{
  "num_hidden_layers": 20,
  "hidden_size": 192,
  "n_experts": 128,
  "experts_per_token": 6,
  "d_expert": 64,
  "d_shared_expert": 0,
  "hidden_act": "squared_relu",
  "moe_layers": [0, 1, 2, 3, 4, 5, 6, 7, 8, 9, 10, 11, 12, 13, 14, 15, 16, 17, 18, 19],
  "router_score": "softmax",
  "normalize_top_k": true,
  "routed_scale": 1.0,
  "balance_loss": 0.00756,
  "balance_bias": false,
  "router_noise": 0.1,
  "router_logit_norm": 1.0,
  "init_std_router": 0.00936,
  "lr_router": 0.00122,
  "vocab_size": 2048,
  "norm": "rmsnorm",
  "norm_eps": 1e-05,
  "tie_word_embeddings": false,
  "optimizer": "soap_variant",
  "learning_rate": 0.00677,
  "beta1": 0.95,
  "beta2": 0.98,
  "max_grad_norm": 0.5,
  "batch_tokens": [65536, 131072, 196608],
  "max_seq_len": 2048,
  "train_tokens": 564200000,
  "max_steps": 4631,
  "dataset": "wikipedia_en"
}
Below are experts of layer 5 (counted from 0) of a mixture-of-experts language model. Rows are named router (the router's row for the expert), up (a neuron's input weights, with its number) and show model dimensions 0-191. Each number is 500 + 40 x the weight over its row's rms, rounded and kept within 0 to 999. Numbers have three digits each.
Before each expert's rows: "comes after" lists some tokens at least twice as common just before its tokens as in all text. This comes from a sample of Wikipedia text that the model never trained on. Tokens count by the router's weight.

# expert 23
comes after: "\n", " of", "ult", " is", "at", " Cent"
router:481558490501519526490499530521510489410531492572554454503496485517530492526516513523458532481502426471487539517433593509502471485486445574475504557432489475519480503431435536476530508509487528489550518425479492562477471485494464489515484540508453494541524511462527498499515454478514489458498445502558478441560527516499475424468473527469576524484491497472524506517569513480424595451527532519502479427489462500593400532490458469556516555544491488466517445488441457482532463474545474498527539435583431541488491496512524396444514429506451470608518512453472418456467542577534467525
up0:553481478567537483540472504542549521473485499540504490571573450525527457479539419526521512482480479564561552438407477538556486476518566581525453545511532459456474526440417586493470484497487496536534536516515529491549558524503584509503534486426532552479541499508455486481395525508473536467522462497442494464502434547523531507484547543453555472468497493473500400522472575519489483486527593526505504529483550474501495534469577541530522500485470488500492459507443439517499518504467456438496463508565466480444485524490514471494527531541509408543462609500516497572510577490463477474
up1:486632422421514515517427502595451500501482521559537494495495483458537482528451539490470523500551471516472475499538553538476474498539546562580566506518502499519485435536541483503523521488494527522621478509469473522547562508460514531475547515463466469505479500446438569491477501543507569514485535499469490513573456487472573415523571425543512528500557473498501531514508577470486560475505528509443547482487453537519498497521434503494450486481472533492492467450466469483456480455483508472414439545477508451538523523488596519500480486439478583391489482508508516475516535538584523469
up2:455508530533532467479503517525523555529504495502470506464489505518487466538465431430448498538517501515599552487487599471495530527538489462491448486477453535530549409611457531482500477429426473504474612456575539617458436505458486486497483542511485508484510540483455512497458507597484468479552505514562548509507434428445503470600501457488540434448486495533554466481555475539456516497484514447490517507511514515465403466480536518489505518524544397476504492383520512492512489535510505421477516509527527509498505494524483565493506515493496544443573479537515482500466476472515490548
up3:546530497496465483477503497509509483516472493480480501500465524437525460455533537495504539510470426517448563509514461487495571449494524455526515486547459550492520558497435535531502417493550488449512436585433566504482439508560500512466427486541448457463479599487478447475435511540525517546421428519579556518545482470495517579524512475496457471427487524458474544425465565512534558478536550485515516590476527530525442517539541508469440517495516525560556534442527499510438545530527537535512482507411496463523445464479569465505503455538471534495553556496541424506491542539409483503
up4:453565448541543593517534476538473429530544541483496503464519565542563530514512561567546529528428484537491492496469489456475500482523467444493465441510496493549563495510488510475418451538509502398558454512478532524470517462481520520466469411440488440476521489479535584482499547448476496572449513447530497523530514465460479503478509526533521487447427445478452589490563536482477424471518544501567542590436442438560431487496509538505470517538474559483510581521481565491488515460495515565486442484437480496548518519552470491472505515520502475484534464508428487510519553570458476494
up5:467531464488525531595508573454478457581462511494494491523491546496489498530494538496480497453446487503503514535475580451483539481488569495606502535508435481431549545456539518506545570520463557504591481520572551566497478487442498512558462475553523489486528461521485449509517529494593552524476491518546516450529402511554451465552467535510481535504496590478523608545521491504416477563468534547507547489507491516522496508515523513481531448566495440488438472574504444503544566486537487539514575499524538484501518518497507573485486560536455522438532528514548526536501508578503544454
up6:498531454555499483505515513486498484474443415518578585505517480463487545479479454525512501493471380532519547492490516480477511557517476535468585469479532518460539543514516522577506446437477538465493407444503487581502500471562519481502533450512499590472440502558521499482528511474503503459531534558511542397516504525547420457515528508519511468494473392495419506499459493482529450487488504463507477531519577463473413462600443467570489486514507500485482587506508469525488406469475489525468559561507481535527504500482513477542559555460523481548443471526464530537520546561515507554
up7:433533545512455501507515552489509495520508503517465523619508482514482491555456535517577504530466530457491414461535552447481501439528443486502484447502517434580527538486419534519479425508460481501495549410450475467530445515507504538524483505530455466472504522500558546502516556499448518487532574458561426469467420536465554451462481527478571472512474488538574621483486488460508456518494472498547436462570513575582443533532502510509462459570563477455492467541552446482551557462498500496469478498564518487455497473528483482505545491493476503449524487550477418528495473521492559529
up8:524467526473519537461566518490559565484465439557487512521526565489490526445493455538527444566494495526500466527557467556513540519528525469523525513491492565463498435466527485438592486556544495515555462490432566481529494448545485469510472544496439447540429554478579537569451494520544563495482471527488484469527497495546488469523524493457561407487567529548535453538480530500535511425517477571407464515528460447517492508472572487479459461493440521482531573509446552440564468552545498540557434529506553488519537449483492446498439552485569519465504540507518458465453482483438494541
up9:483539438544481498479460503545580383515486542530521529500600486465521470454447475457448516532491451484531489491559545541542448512554544546519513430522467539535535429524492470527452623509528537482539512435433546506480461537503516534546537435532462470431482512518539520483486435406503533504493484505494518502507586559494509488468541546545454487532450495504486521489528516483465454524492452446465529417458465539562511534515397470505488427541512545473444497529516419475512508485449536539500466450455454570555492546464570523504497464535486550444437510473521466471517509520483500488
up10:534451555424592489461511496483592492501492544473519534540507472502467510508533541499378500483530523528561541510449516541555521533466536443489463521478486531539489491493541527465504532445467483491502512513465438521532470544561520500566567500523503478483470479534522379543510585483531517555489474517521511524538477460572452503509505496537507523501541507475502551571464560542412522531515447435460448559431518527492483555460451510576474496498500493542488458467477469589599556570560473464430479529502486553448444501484464487486420507487482534490523528533551448521477534507578471456
up11:500536504437491480546460447557478631518456475550498484494533543522511474510460504538491457505494527550505526468500455481557499494606471519461485469528462470510473538515475548463506468496485464529474548520512523520451446466475521526543550447546461520463501471444540457575453485467497506462562455456514520505476488556535501473472489547499473455475476516522462416504537620477567478543587470458430522499523520491562479496540512459537481557540585412470476547468520539498494460519459552498533423530531478486466512547524563546506482488476465514520545369388469478509518578470485512525
up12:495575492472555495520467494523506507520494578479529477476452535429529491469476538489504516517495484473516403486564529591506476495445522516494505533533489542498500494473511460574511472522479506446482485510531529535469492460485604607438512507499512453504432492524512491482459512478513574482550442477513452488484468490451446401535564549430515470410532430546508564590449450492525531579538513571549487473465470535506544526543645546477510496537479474498460511483522480532491491465583445488439480486476467496506578417489494498490504484542532481510550498468486485509429526549508538456
up13:506501541506504451525546536552562547480629527436514504529544580504510509571525505459522548537557526466479517410471462498497485466470510504482433533442487553503487457473463538505476449500518469481443535475476504445488427469482512466635537485471479546520571435550532544463461533503416455572571500458431441523496483436499481535493530539546573496510488534463495407502494429431465520553499486470450511455518516438514527469566512589462522545493535572552511454510531526490538483590466516504538466475521500479559519474525509479461464451492485451507538506495519494543493508480518490473
up14:566500528512519531445451427458504563461467511522527553528539468510449524533515469573502510581467492503464484527489466462440443559514536478395454538591489516482570500561390520530547457513513509465481419446467506465526487473536447475522532467581504490558534513467521543485459453487486551511481491513468468504479528461509476488508524503485538449473579473511437504570517446548507507494496549572449491463487527476501509502542568479543563479544445508376478509538495611512490502504607557559534530466515504461521556478504522479568497505455490472476541467558491444484482461488481509527
up15:506500468517425591522467546465505471504547457616539461495540474505551571423561584501528555424441511517581510453497560545509547435489534444520517465503474429557475488491516482489520476558501427546504528543459576477480506556524499551529468606548469490512487474468501537489460464530541564517474428503493505507458479509461498460487526445486512490528551450517558503477496474419524472490463430529555495508488467527564447565560552535444544566478517495575558493507554528478538482544484436484501498460497548517462460594507519524497503474446568533490509524517483454504491510516485502476
up16:517476481501511455464562512506514448511405471506570443524514528462464550467488460459415555519516523451536464474467522520521446479509529461517550536514560493467495529443482503434531539575526506457536566443457467440549494506502495470460578481499491587514462471497477470540474530531446389533535511510372500531498468464497513505498513518495518514562511427470419480472517538482485424519549479486480472443517458531500554550472530488504538554440568508429515415503577520485535531462518591494451523512473470491468458528523497472473397504519543471583497525481515523593494480505497516531
up17:512474479482477504495477501536486497484433434572519487493425556514493522489570462498482474472555499505544478502535494500531484540507396497517436500492464410528517498495478457540506531558476526518528508480490497509494533510524511493497536514561614473543581442497444489484531524474588543566478526480465533518579561491450520482477509498479556522542564479534457474583510421520548538538451468532482558520510432532560413470570465485534483560575500376538465394473485529440490567483544502475525489517549477539478515519481482514431543478508520441524462473552462477512478528533529436457
up18:456498527503458484437488572524583519487527485583544516559512570407531533482541500476506489556582432458492594456524494477492487477478525477541542578471493524513500457557509472452494490526522471479543510515425458484501500560423509433507488461467517547537453461546511525440501524552462567479534513533426513469544449478568515492475468534469495455491562543505497434578436539482565537514525476483460489455518463507517459574455475554476439465474585486542458500517520561543510466487522451498441536444533546416475490519563463519552461474518535522451488544421507476551468518506547512504
up19:507472503530518540471502522494512494515473530478551539582562524484481535548461497461526473469478572465509463496514561432500574548516491545463483529527442490483411489524579506442483439500516524540544501537524536482486512435564463470436544542520484515533402456442500480568544512429555570522552468566580527496525507515513589515489543393555495522575461447528512479518474505438507564466503508495516499521526447523549436571509509366447524512521489495493513544450476507445457495588496522502492544455487504545495437491494580451508439548515481462502522465497511505532491443506503492522
up20:520503447478429498556468503542451558503461438561510537527513575465520485448503531494522568527558501506435458514517528505488471522515480503419607548505521435562498558493524545469540510475415504469471504541525480512471461522538447454545536511467522481476508583462513492497546427431449475424480462506448390578506478499533502499407430540460474490475478459538505475481573533511544503496420566458517480588521462592527479569521508439506453464489472571524501515520508521582506497544507469458466529469504502545526525553507486508519511460539494452526536465491567514511467441515457501524
up21:533579493531505525576477501494506453462569498551492505565533502558462467572551456497468514515548500500535515460547519546552488511470478508515405520486563532566474517478476564522441459482509465529494455618481462466493516547469499481440450439493450521495464550494538487527520504473425502520566503551511496443448468473508526456502508535591501507475447537502484495520514500471502593436596501514448458501433442565493536493547552554493485526466503561513582520499501438579548474425430451534436526521508508566521540491492492550508490514413477532495522519580460526483447518519502504547
up22:485528589482482466408493485491466496455448446419448477459517473508561451510520479465499508458517520537591539450464507464478415527538486433521474513516464625535525573437497485470513472482467496537496481454563488494445455525533492483464535553507474458573518491557573456545467481474487560482449541471538440505494431502464509565484527492536548519549527577545473476480485465530508576466495496489505515466529542481531467535414488428550505536474467459422470609556567515526468503494447478444484546541516527521446517543518495457529464488478467501533518499524513482539442539478553442534

# expert 100
comes after: " S", " J", " Y", " Z", " Sh", "j"
router:528469464557497489492519561464510537452540472532477471453473558486456564517530528513475470455563473450463480493485508472496561494395515471535477430522545455421509561468513509490558564462475402535449435538533498572559495535403526512486512464553454585555604507503483497509433461471582538496515473531495474531524433501508515446495457531487510536486514523508540493488501536460534554573436522577545563540455513542520581470487525513485500488503523461483540473460456488527509501507467486561426494445536481437495521455483465525519458478479520582473500448495546584490510497464538444448
up0:556453520456528547473503514508440486441530499478499459468548462480514416559579562538510426467512433526465483499498470505481510441497572517455522458526492473481442474486532479477483473554560449606561477546493468439517468503489502510483478482540509490450488502447507508458455529426474561558518437442495536461499496446468462605513488492506432495494555452522514526499463462485503543550460555506542563561468420506515488469453501457489409573489458494509488468443578489547465507582558443455532554397477532509544501575507502525520451470494548453455496550496501504464482469500533492550
up1:555564521474514631481502483499418592540552520474543488502471529490510507525480501493536474545496563483405536482471484587490523501521560487474475507547492503478475518506532509447491583517516579517521452484484496478503496539490546501501504501543487490476441490498520466387492546606552479528490517504505471491515453484439542505549502521515509489503548496529490469399560490516579530491469468571535559448565617522486529469520480465592599504433521470556506479547495470572533501487550469509514439511490475504476544459515485490462466492482474508501541565505462516540607547548501509497
up2:495509580472519439500496485552472508441494462440456438537422504497471471427482513550552454539443412538463470491506496456549525536509520469458451516522480479530518510553494491442539500480455481521523601511469505542449547515547507553571522434519520503510474446525470497492478492538424484611486443507559581433530464536509444480516420510505506517498443529487547552507440516492540490470524540439529533528537478479592467483549500527434494559491553543544559476541540457478495479483487506476474536504556545487417458498457482541530523493517613516517526526492493449505485558523397472539
up3:380461507593490501479535508527480450487442488552474501501490440512466524431461512541495406516534546535471419560558534389550536462508592524478491510530529406482547544518479473522536524525501489424546532565521519532547516451471546456444534487474497467473510490544434511564433539573465520479542553459433516447494480494429458454558476440542493525464493419517521518491448518537530533469549448503518493505534484561457459570516502528455471443458502521455528497515514506573506529470531497557467478478512507462476537529512520498492470487564528532514491444496541505494552579498504539546
up4:500534549537549523431517521538498436538528484584522572478507501527512489486477517540469529470560521518584480560554516430486481479474514467461507474499486395445570439518532477482541525431419509538447478509602558459469473510518453541566470496480477511490501519490447433593519508532532542489453398527461531467529490464491563513529524568463470461499513511544499434494498480518510455500563500469453475573491459521469493515514432418513519505517474480503536526496491515542471534514573523470484576468481543517558508556423434450460490421480501542533548520520538512545495589490437475481
up5:496510526569537545566470538545520501487557507422547503533559497513460441569518510472462432504539514471590547432500518493555468516537442501502515480499502512440570534490500480468542519477473454441545554471519561468591511529548505477534483446384507449519404472547404459506505469526488482482484499511484541466521542511544481525531453437484511547464496556504500533475480501544444545434515480513415524533540417489482463495478509471551596504546476523490477513458556514568492469538489456525449481388521555454482534442534468554464518493518414508481481488492497529497467522516509431476
up6:507499482491520485614445468505485453506426541448443573523467463534504489595430554534504514537489577514484463523474506518431469447568495569508501485432499546500522506535455540539444578512502467503511476524495515620547525462461463472485471561529592522488513534507515451509500473601512443479508460440458495483501497494540530542529551534546428520489452540446466478567466472454437526495446530514498488552576570443507521520475498518575471583480473443497462484556537435457514497435489501561544468442518475517483508495536480512495523562510491529558495485536529540454519542495467497475
up7:428464466519536493510578534476479472510485500539507493494527462534474499558486471543564542483480526488532471559462531569445573468559494513436463492444513499453484503449480510568567480508562497501581508526566487455567501575403475445574504523423480472445479460507489460455488477440449511498532515551495537524541506476579463517480495513507522419539513492538517517495483485455457477543435474506496492527516506513485502426499552400567498447516540480448426406482467465537537501478531516477521523482521465542466532439531413525528427450491462457543414470537531502436447465543458479493
up8:486542491497488475434452594481562405471469516515492495478550534472531462556477523529494421462554553447492443438548521520520528491544532539565537513518459503494521521499504470453510431449548482517466566487469447550520542495419493545495565488500396494516491423458479463463515535493490526546535501504469506496472490471476503483507505496520417585480499506455486535533520540447410545507497487495448477593477536540573531444481543474547553497561502518479498523499532516528510472527471499486505475472478486404462515454578570482573494556520462582445466527428500495515455599445486528538
up9:513472456522426535517456599546535556478435500544528465368566450466522523529540571446479537508511494505462510460458476485436532561539507537502493460515487491419555445522471474513497489546525512519460512559529482509486453550563487493490472494521445469500431511462453520529530485534526518523539510432471424500565471490525481561495409489556469509457609482541494424416579451502545518478513550491468559506499510533529546452523471539578488471492460474562530466466536438567462503513538503434548440482506522495533502436543508514511490434455448491462480505513555505529482464503534510467
up10:554450495515521516569542510534507447516508527553483458471561536518400510546515501543526548558593528437480554467531470493541472478564524543458523530479584561496477508503517506555530472524463529571442548532425551500486436494631482502467519503539515542487566493557542530438474546481593515517463485525557495540479537499535506490443473475480521465534535513439475452466479464563473519466546518514448448525536522533514488602471486519564476570556445509595486453460510461487476523506542539433494450550480449460534498538505521479463470483466439541506450461517530513495493450501517547526
up11:527521580477515513537499559489511590538489407563547591431565527473551546514532511526473486495542562509524507455542514505509489532440485508451454397450504538515559516492540495532490498516592450461525470535496460468500520478516602538485466535394506554549519546474498512515501463539546480469572532522490490445545481566522507535430508494515455487528591476526510387490449576567511515502490467434507513545456497535507428528531508508525525510516512512505516537522547576543464473554463415499455495462498541473467461501462451498462487504487523493538538477525509561458475551424524502505
up12:498503492445466532450450481527544520572481461530523545547492500507532473616490511520519442483479462500462516551557509533532548537500514506550550527495481558512479488506528495536474463489498404470571560523483468518451498555507437609394494452455515514489511439461546503487475454505617555582475476574534498481535492473435494488530497477545520564466493450420530591564522468421467505561505533454449551522500500515503513495473521579494494530486484544511456529513538544546505468534563483492455433493469556472532464467454550556504482541495491486577517462490522530462520534449550493448
up13:508445621510423540476481458508555491475588493516469478528492510498507512494507534452454451527550456531469519504474518560618507492502461490485440487468439569483545563545530484583441573414432494503508413497513555497455496480437445495560463507486429556561408565526501494441471463511483469580475451534521532493494465476469523491471478523464555496442474489495531510460521469480502448469476469495459554485478449531595505478458504522500519567484551483443448447498499494541522493511475505468468566457524492549518496487541489461517482427492525447437447535586517482483491444490517494491
up14:483483499624468488403465507590534440495450637524470545526553506577480550529525491534509553498530508474469511494482468568495564482515462547474516454527519456494458517459529464582527578505520540541470550491526579547521472516415520461499561482546476544566563543468481456495521605518505525510450493450491443506555502502480530489486500481598485524499497550527463587487476543465487556501509504520527471489565574512470593516464502540536524517504539509533558496473510522498519568472505482453470464453476560457498531466471500543509485477464444515523472503491488454497507528576465534465
up15:548491507535520510491548562492562509533536446642489456483495470507420443421519488510517503479516471475500531485524491550501498493507535458475567515454480518495474429509462569530528489546513471460509498462532470492555528436505455551462544599510532482541485512519522486403524528551498465563482509551425517420520524479487527466504520501555533501564558479455511528514503510443559541534511496490438494486500513505576427530529553502491568592482530541480576468535553477518516536491458503561444513424519515455505523425494443482527505452525549526561465541451506466456519489517600565437
up16:476490502527417548515508551504530519499478471497589487499525505474488540497525504500492474406545500415519536505521457495565532542451456409538438496496489531446508488496507511510479494520513475540532556498386532523479448438491504469510454489557501473505480445556470541436430504528514512593515464491513498454470478526427578477432495518531475465553528554477499517474472518489514564540508538534538534491468435525512498483450563514481477559580531443481443495527568550541485513476538557593492539478489480467401491497598457491482450396462423492474494505506490485576463529528542478446
up17:504457520540538543509477421434417489469499537572498491529542527537459503479496540533484533459573444521435483478529430549501515443564453501468515503554470503548511502555489460455517517542491507541550507497517463498485502482505522560522476455516522485486489536498507498426509477478497576511512545620477512553454540509426563485511539488499542435469495529487459518402410592517486515510503509511454475507540498427554557491606500485530497580522550446492443471564497446451417427487508456480531475476489505491601510544506503525472549507435501546489534445506523569517513505534496548435
up18:511509513534473525468513464475522521448474506505516473591512514469506482486522500559486548474469539518449478477445518507584469434538509525478459511562463467434546550563515532468587490535484514446518465457511554484557492506451537458515472481500528566541532559415442530503430443534496534548495507526519457428493572463499472571479539451474590537498488556529400481532465584523489551467460526540491482437451437432489514504497532630543497457490547457467515534472515543434452484521502495466517501468531532474487564484479491525576479463507532496477524604498513523423467466521505523444
up19:548554499543545546470471483472484466471532484507513434518523505543516482499489472498490550457505499484464505432585472526522497503366520573458604543528523507434542507462473500540524451533485497601624484413487552520515567499476550573481505470482486488561528528504480496491499516427479548523481436476558434496495549516585411588501492453506475524492455480501532539523461514478472554482519438546451506539450477442519561517534480557474557579563451533514487543513489452489480418574548509495465503487480481465536534512473550479493497526461486499451482464503495564488505485537476531486
up20:478471551488448552545468456530499464485563498528506488440514631436517508546457567531578498511523505506524571544543442475517443534521472534517511450567486480508481466528508510495420507536428508462491528506454519514495535577451543502520437507523532530475538468504507417510518520574506479462472566507517490440520412561495481437526410466476493532442504478464473495495474582482496512484476477573459510550559490426503507494536504465459549481505521497471481507574504452468495539513559506543582419563469514572558533585546562438489519563530499525517507527444463554526509464498481505486
up21:483550491548460479489493381479478525485542513541475487479541499510466496491487520511524489536470467500497546620517507617517485515549458543555604507480521475442524528522469539473487486521500526369431461471484474574510552524538552447485354497507526510490508556469513472509475501449542436439430502530545448514551546516509484546502484563472473517452487452491483489498520523520502449445493543454534502469452505498552525520502446515507510498491492482458527509444525557502521482532560518515480535502476498522554484447477540425438528536491567498476483553487424414440536552453486572511
up22:532536511525473477548507486553449512422478572581457517458435542498533521498560551546458580493575501496525611526454491502489489515529457478515503482556432525460503497468488511540436509505463507462538489587453496482501480444477459469492499528444483533522582484506470475486504429497513573504488461507418427515509447401491511476531417532506474509520536501480443490548546519450467496556511513520494511516517498575508506542490515526483444516557511510550566611527460435474532559497545539417504481434490548513527508540481485524555533562496550514566483554525475487419462447467442532503

# expert 80
comes after: " L", " G", " K", " H", " W", " F"
router:520519442499507471541495544525492455515486549522529541449573550537490537508512498510489524508522492423451488577514508543536460512544452451485412557466506450618497503507459571537511503431509456457455573497537487545510480495480555540522477508426501468498494469552451530555471511467477440490480541455449455522460548482502535494440402539455444514481482565465464475490437479532455417479493476473484517450485576496486527443531464495552522496499480461516485474485491504541424424424534517471449435536501448523562526480457496520476473467491501507450490475456560574468535596443570478432
up0:576410490521518495506445502509522454506511495477458494494493506529520563529486454447481571480474493443453511430410508517432502557543537448508543468510521497448542584429460513466524574441527475558505524537565510463459476458478489498476489496483509483522449507518503502558530499492514533527517488505535451530468512523486464484561512402560570542493428551554473500493500453537456427504550614535477470600580515407579505448490474522537501478514468487481488524518490502535498502515507431477554563576531563504465509494451530475483549543517488479468492473452480594482565473526526548448
up1:498575475553491464536518544556419460526502525479532491464463472397475546424553473591530549467533450526518490564448517543529515527547489520470506529486502489475514469395396534529523508490560518505616498514448524455514479451505472500555561473470536518523463475537548539468479561507453476501474548481532488465505461418474442488559484559524523458528474498458501503490508524552470497542525536571510513444466576461476517449472506560541483477548584502553468572554518550579491483508501457491552468507455476533525489500455567449498486448525494489510503453578546524468533551537475525456
up2:489437477526466545490508468543450502480473488445468424598516574498519530491415536491460527472483417477470527440442505472524587506482505440483475518508497547448507545471585488480444491417558532472514592523508538449533460511535505502520536484469483475509409486493528514481463482472528434500458500519445481474463486451452452469474534518523520453440459436531532485462481498490464473478494489543581491552496532493475494503476472444548498491520466485476467588502612533545497459448422523424527514573523484478458569520479524418568505509488497470507413560525550430467511547489499545515
up3:549477501531533517553479546482552537521473492511572443475474510534529507559514422514468511488595489507480493496539435511544461431502548483507480531450481495470502545536564517538495543540520455453496537638484410484565472455472521570518455561507554460475546525471477513538562514517537474482591511493503514505549500500537516568419476452532354521514504555567532473478529504452549522513478502484466553485497597484526521453509499521512493550567398481506478516519459524495469507525533503551459461498574454478550524507481506452483535542534496462463533556538481468458473468458547509548
up4:493466567466582517479505504512474456467513533572470498482483459576421494542533471530530481560598413466461516526524486476508448513461519402509462535466541518478447466516495493550540461575443443446516513466524536509512482465543450452490544538476447464562530479523540535479449504459512449524501472480510551495573629519571474513453473543446511524523512505445533530547511428512512480486504487428530595460484564536509536563513477505510495514504548518523516506511507536533531592505580523480521517520481512527520469488577433496503498470522496490487581462531443564499491467532549401496
up5:517430476466469607446528555416604470526432471520494559496520504526506475529518529521450478491536530481557584467476466566445495466457513484541445506518511491520491505515572607550503502542578489501529542516530525544475484532536534546513469484537540459478470455502517514489505580533476536485495537533503504515487500483491504522568473483444472464501482529528514446542481440467450508501441467530460459557516455466502497521543520566437458472603584520483514481477523444513506482512456418516498495504496540562460484473530476512552409487550531538488452491503595558477488503496538608411
up6:497534534525480520507518462466521425521472564489433509511438531539481565503542496471538506590459500543503449503507477513596463483565531454454500519463470453515566515484529521507515519396519405444551580532557450541538437439467461522485441429485487480452446465529439484467513576502553576506434502544451476495545537484463503468549442575437560511471481529532482439496476495457537463420494500490456474542519550558530509520487537564545560495503486471570500481469562545482529475509415481476418458551537511521502453535496443488491519501493460487533516462534509537478465522524455508529
up7:448554503529446480468502496494509525420507498564481495473507463559457515527507499504427473517516545486542520520503508398551602508437494491509464495555548550453508508496537440542506494471507442466560549481485533543589519544470515475504515501482532526551569516561440502545514527580445412598508496437488457504545480597519477448503518555496475516544563524538500544506517555531549495490567546440493524417577542602465566501462526542557448536487466515508470502468529507550505519516522491510461485483484461532503538589460499489544415465468545542481443545502462536483503476505503472530
up8:467498506496512516499500567542493519551489499528575409574506470483439519455501463468499519521490535528552502493467554487537570508566491525534550564552527538567479434439486487548508500449534501447495480467509492480453592479470468550513559441524442435559400560540403468530457518524524495497535463546506510533463532460465510476416521511442536533461450556492467436581542531510546534461504452487447523427496520523533492507491475476515517490510489493515461497530531487530558524477546480433497529544437489473457450491534481535468477481502538465574510401442456445522470553611495488519
up9:511458533424510466459489403503486480469583504474519454496486528545559522490514526535474549558491526573483435518522472540496491504460511496494515471468475479449483455427451505448538523414559523500463510485534531517495511674533482466477411555495476549467526569511511531489508505483458430534521456535498477512460559571495476477464536539504511528491499533508541559498481508521566473462546473478505513518511484572501658450505535540463548491449540475481514499460532558534565487498583518543561571508440579525528513491456496464527486504557546479478493552460514509514523465529508469482
up10:511450526460552592513526538493527512534565502509511521535482594484493427532491468522470470541488487552473583432519503588560446555548501531530470574521542536491524485525513523545523496450513519508521528521518571521457549530550524561474561520457536496453581448589461543550531483509446514527491502525515483504520521503522429492461508463482488488562489475564540528579506514497459503477532419579535476450498473467502562500481464529508504467496532578513462525486532456498481517518483448503427371448504569463535447452576455471452565465496521487521458474422527464494506538444513516547
up11:501447527506498526541482497521494501473514426560421506461515476509504504542505470534445504517505440493465573590508416522525528502502423529516568483526433428559554547504506547496509477526449488508519487504446446478521468513460505434522468512569525535503498512444584524520419523532529421518546547485527473460484464496532486502481447575512531527493524582425460541484558510549484586509503474500453551527452453406473505479571479552471513510619521471529524503501536570571468447502486509472472495525507494397429516497448502529501503556476509486578485434516487536494473442531514446501
up12:569529486512525497445468504454584528555457547506494451467443490459519535469545492450436459465583521508442506490504421562492465484458521524520509536481511495455485562509506502521539510507441509522496482493509502554553478474512475493570505525492560508532443570575452582453484451534467509537481437467446513471437543562477472552473543498465534495558467557420490503479550484453478541452483512492544539476556527491515541500466587484513493532500458480591483531536470495454489494472527492637534459573545474510514470499534591476516486528472443414575502480551520559539553511547449525530
up13:546518415506525595490468464513496451571545563482525515476595539495528473486470474538446497469478515546538493499513499469478494507612523437516490478498497513498572579553480446505473522501512491519512476540434509514456474578527504516532487559485569509506543454531546499486536493470501487543525456496533528515563471435402545519537444443592496528524494565539505504455447474449507550489516513479447494514543509451440456502546464474455543497531455524420479544493395538490509491458527529550507535420454536494563509448474501489523503527564388505456490563474510522471502443448496425520
up14:521529441581545424519489488540441496525519537444441540522488461532446537522525507424510527563564422544492530576553523511542482516539431505507481507459457510544500495510597547493580518537517505542498466510463518577461574446528497494464518442478480501480494561457526500523511493539514506524503471518480516509515482496499540499508445500516472537468480535511557534564461537440543493428554515388502502457544543486587541492484533490511477574432502450469505450502552449543439512504490558589465438443540505412446539485506520507463507489566521455495484500483571473488504468415489505418
up15:461386493539490565468478558586484462512516469557554535503506498452515513450539489493444490521469464557478484520511523547493487487535547513550536446535451496527502520471567510464503475445474464493516519451550488493541481462478508473555556629481526486505488473537478461505448479482487479522491513473565458488464540407522472530497479561584506513479494541544526452536486507551432527518498495524475557421532500520476444524440580504471603448528515466487551418460447519441568510544546490457504395534511615529538504486543497511527409555500492478479490507499567501490526465490547493512
up16:498557541517447552519529479501525485516493517547569486463520511543435478526510488536473476504478478441513505484547482444516621492474454424424496520447493414558507516505426495533517426451455485552479570503555603594500507498489515490546495548523477452491483509532473524514506490535466542495580522503556400519473472472515483485453492492461545485485480426462541476518434518474458536508616448540538474549600445502544469526477502469549525531466538488480519504540577521522415513467537488535470471519455511471509483521538492539431494534532526562507441400512538528536457475493499487467
up17:438518421499476522544499452500508516473452594516440538471482508420491488578508526527525561527520562483479507556459531520542489485569481473548465454498454498487436521537558467530491511425538537576529500447468494539466445486547490548476475503490563492490462537509480442492567463492486518433501514484441528481507516512517550458517393591477439516462476550555513568470454528495503414416473504463525520526487491536472466526482494517444533503551402417441541536465516524525508499536413525578459475508425470524489499464518498473421471483485475490551491582489448470474539450512474509458
up18:474451485494547544484470461508493512525526433485539503651512475524521526519589469419494449557514517555407510527533480443521538520533479527512524497522447462492546470498489577541534502514431496458520510479530472525459483466540529460509483483484516591581517468462519492488539491425473503489530496471464536453491557510526498508527507511513519460475459515515470523466512540479452554479533540531526512516500505465531563444536499637522523575506592514581497488592499521496466456501504474486481526445458494458493500572465475528515531452470435529509507640477568462434458527503479514443
up19:489490569518504481487529470509499472596541504528507430489502467435548470508448588495530512517432472510519467499470513546476466547540453527538492520487550432477553511525501478530486480501460549462480488480474534568531505438516499559529571557467527509602476506441445606509563492466520421479521486497494476448501476515388496552440556504498494593487541483536538510570471508499536515499490551506534483550564470525484500517529454471477465568562510502460483457545483498468527513466462450529520551580427545542525484580512511393557518486474472522523449493467541533572487531510561530433
up20:468527502396451557529498518499506435501476475597492486378514497483515617502449563494527552492533465542489557511582573497478541470523469501496421516522454522536513548501455497515500459565543512479486485442490461488510462485498540573531528477483457463440578463451465500518536484526449495506440519566526557418485510523522561524416479442556491509542475478488459431480462540452494474532468449486479556532533572509472511431562510422451524468523523535557460529511488538535470539532518498481445459447509538450451520505516519475543436523534490512516499459523529564431493545520504534474
up21:483551543526507464506446501456477517452471576535521547469545491515500492588510504485551492534525598510514439451488498565553503457554418490544486405495471462520573507548428504544516497479528526560525428543527478478514550531518521492548494561494459551470469547542508501507585491480507552526560415463524521525503540435534562489464440528536473445486471495535492450503460520453449533456460447558521585503494541537545505458536449556475528488461442519522608462491530451555489577523530495513443530524455556578464478506493542486525537499486447503515519454524486520473539515497402513467
up22:536529435529519441492511468416499438479474545401492494496522549463450434618516501560487498517529501480526452499574517577531483416521499516524465449480474486547504470546472521514533508504527527523519479518490512512534543543535482514526494498496524478476525532555461489479467522532492476498525444500427525528455477451542540515541476513514424525539552465475546517463423485542557473473487580567438498547486577539413439542544504458469501490447506520427466500423567567504488546493505573408450461401423479513532507538494494505511503471453444484441485568537523532472483536531504551492